config = dict(
    n_layer=13,
    d_model=320,
    n_experts=96,
    experts_per_token=8,
    d_expert=32,
    d_shared_expert=0,
    activation='swiglu',
    moe_layers=[0, 1, 2, 3, 4, 5, 6, 7, 8, 9, 10, 11, 12],
    router_score='sigmoid',
    normalize_top_k=True,
    routed_scale=1.0,
    balance_loss=0.000481,
    balance_bias=True,
    init_std_router=0.0231,
    lr_router=0.000393,
    n_head=5,
    n_kv_head=5,
    head_dim=64,
    vocab_size=32000,
    norm='rmsnorm',
    norm_place='pre',
    norm_eps=1e-06,
    positions='rope',
    rope_base=10000.0,
    rope_fraction=1.0,
    qk_norm=False,
    attn_scale=0.125,
    tie_embeddings=False,
    parallel_block=False,
    init='uniform',
    init_std_qkv=0.0406,
    init_std_o=0.00797,
    init_std_up=0.0406,
    init_std_down=0.00494,
    optimizer='soap_variant',
    lr=0.00284,
    beta1=0.95,
    beta2=0.99,
    weight_decay=0.082,
    lr_head=0.00598,
    grad_clip=2.0,
    warmup_steps=200,
    schedule='wsd',
    decay_fraction=0.753,
    decay_shape='pow',
    final_lr_fraction=0.0,
    batch_tokens=32768,
    seq_len=256,
    doc_mask=False,
    train_tokens=268500000,
    steps=8194,
    dataset='wikipedia_en',
)
Below are experts of layer 3 (counted from 0) of a mixture-of-experts language model. Rows are named router (the router's row for the expert), down (a neuron's output weights, with its number) and show model dimensions 160-319. Each number is 500 + 25 x the weight over its row's rms, rounded and kept within 0 to 999. Numbers have three digits each.
After each expert's rows: "raises" lists some tokens whose logits its average output raises strongly, later layers aside. This comes from a sample of Wikipedia text that the model never trained on.

# expert 73
router:487534485513436524492539496485457504543498523455484491530526511505489484529498507520486484497499477486475499551547500515492549520549476479499519485508553531493497500513560482545495484487544490526480496472477500485519478507463507563519536512494501484513512502517476551498511492472465542485492519514528457474523496482540498480518511479511541471507471488495470488495497524479518432487459525495527444520486474496486454508522502531498453497471490521433512471547545497530518539489493471
down0:489488508473492504473504489453501469488478532516518508479497526548501506517528523468514485477520449525510491496508447563480499493447516462524500492508479487510527463496520474478524465523492486461488485523516502458495564500478505521503486495499476541465518472515534495494518500526518481489524477488507465555462494509522454487512509495539501526532520492487481501440496473489507493463503454507522533485513492460454500506563481509498480528525538494531514543475501497510509516518519534
raises: " the", " first", "-", "s"

# expert 26
router:487455502479520513466498458488480522505530485504455522502516481498510533496493496526472514452538479559476502468470528490504494493501482511553503471466505475478471492518535498503494452478502498488537472490473509532506508542453510498505486545491490476484478501505516535497486494533493490489513521447514506482477496514489488507489522516523510444500543527519497511544482551470458495505468531496541532484495495507485505479500482498546466461518488469503524520479499506526544534474541487
down0:532508523464497493519507500505454530512514533494493503548503498509522474478509483509502478543537488498504449500435497506484543513504533500510472541495479488499496501495443526478502484507507510491523489501469521540499477478519528507519497485510549501499530527502470512463511530479505479516487519495514549504493505485502486506514554497502554474466566529516512480493559471466440528536521490538506566507496510534504486468491497462438485485504486474481537489518487509537510529501490549
raises: " However", " Other", "The", " Despite", " This", " There"

# expert 88
router:470526488504465496503506500497529542498479473479489492500559493532449485478511538498505500477524556508486524491527493522498469483530537488446415473515517509489469496482498490488453499500514539467521500484495521489523497509518493537443495492545476502559524469511502518486491460490481470496532479527495472499508488517493470505563503436490469469488531500498553482504501473501473505492512478512493536494511486424477485497526548491510500524480528495546505442539514524476464502539507450
down1:508533453509468472499485509511527525522506465506525511509480498538499520528506519464513499471499523584474521516480554479517531474511513510493496474482536466505525489502475517481506525461477491482470498467549505490485513527542486460478499512521458498509498512533520485450454476452496515508550470509510492452506510516528503514491480543511512458509470476524533488508521476494491471491505461493519489468514479472498479488548581497461492523506489519498486504485530506569522509492470526
raises: "ash", "ü", "ender", "ign", "yl", "uck"

# expert 93
router:532510522527512525489465505502514497529508551466496498493531488522463501516465464512488489491517504488539486550494501498564503479498530489523497516512504516468480477485515493573498507532513456503481490487494486501490484519520525516502509520464523514538528562455476467497485520502507545505455543487516486486486492487490454491482544520519429477538512502475507518483478488504508490456512486524520530529543548527460496495494460523503466540491528523476524480502482494478495479502508494
down0:524468492545452505440496483558475502538469495506479478463507495477488481523495466477496468463481479484514511555506502486475464519513490517495461527477489455465522513504471494463521513502515527483500492498474471480510529499509507543474477503484540473518470501528464495544480518491489501477444480466506541524479505505502467482494484487487466486487508469479533481500460508430505573467500485520502473486532510507508489495491571542548474532503519497500527503540508494532490480505502479
raises: " them", " the", " their", " place"

# expert 85
router:454497483514526595520505491505466533489509530483440413508479492519529521528524488510534402488493478484434487513488521486484505557499475481474491492488523518500551510449550494498481463491520523486469514448507474499472505514472483528501496516521489500493558461521509487519502511453473500488506480508520498513507517514493491465488487448538498533502503537489502509549491491534483502508485508523504499546537456519493464499511470472504498462505474540454481541503506524520523520482493522
down0:528470528531452452483489521502492518481493500496492505501492482529495514459510449483507520511500517502524490475528487434523501505502487476549482485504509522474481504487474532510512522466517500493573476498481523475534475538538472498530521491517458490505491540484503528551470551527490536476529466525519485507496472538501493503526508535509544490489480508505483492516516525493506463463485526429466493492487513459497494469495459541497506459519501489514498488476474504524480494506508461
raises: " by", " them", " him", " their", " its", " the"

# expert 11
router:491530497505507503500517515499456509500488585496515522513525509508495524537505536530492489506468532513441458492511534487522495505495500464453459485529499476492494491535525533541478509520515517479510470489505545483497489502513531516471518492478467518503499520503524474483485473514452554519491495500514460485524466500530498471497525503471551496520485524459489482482473524487493488460512507521495510479471458506494471553542541509482521506507451526438503442544496511487537511509501527
down0:492534474466487514494478503498519522518477496523498535490508511521437513485482511511546506524520510461506492475477484530484524511451513516471570507510509510503490468515493518541480475478528532526519530517479494507507470487459531510503494528498466435497505462494535514512505492482489502499482515522494529523494472499500501509493519481488526482504542501474523499471511451493487474499468502505472505532468467496507494492490507469462487504482521486494465456516476513526532494538469449
raises: " 2022", " 2007", " 1990", " 2004"

# expert 12
router:465504511504500489499537515479471554513481557492484504513499493536479465495514546553485513494485568494493508515554467492523526476512488468468480493526501537480489470502515497537497538501484459475478483478498486518475509545474514536509511508462487494484492547513461510436493458487514521506481441518513484479513488501513462513471481497496543488526532510464517484489515489500514459495497514555496492533461485534537480538497500498514503517471492467459505477548551504491527537531513499
down0:445518452514501450517496496475465514483533517522498494501517495517512520487499539521555483521488494487517478544524536489478532520546476518509513501483508474510500534519514471523460539466441518535483518511480502493523482510448510476509513504523526488505506556481487525495487509475494518463493535545515463541503521484456517508520480506560437504537510541494545512511501466494498464475514489495499541472459505498471485500502512475496525506505497538481523491512570510534505492466473458
raises: ";", ":", ".", "ly"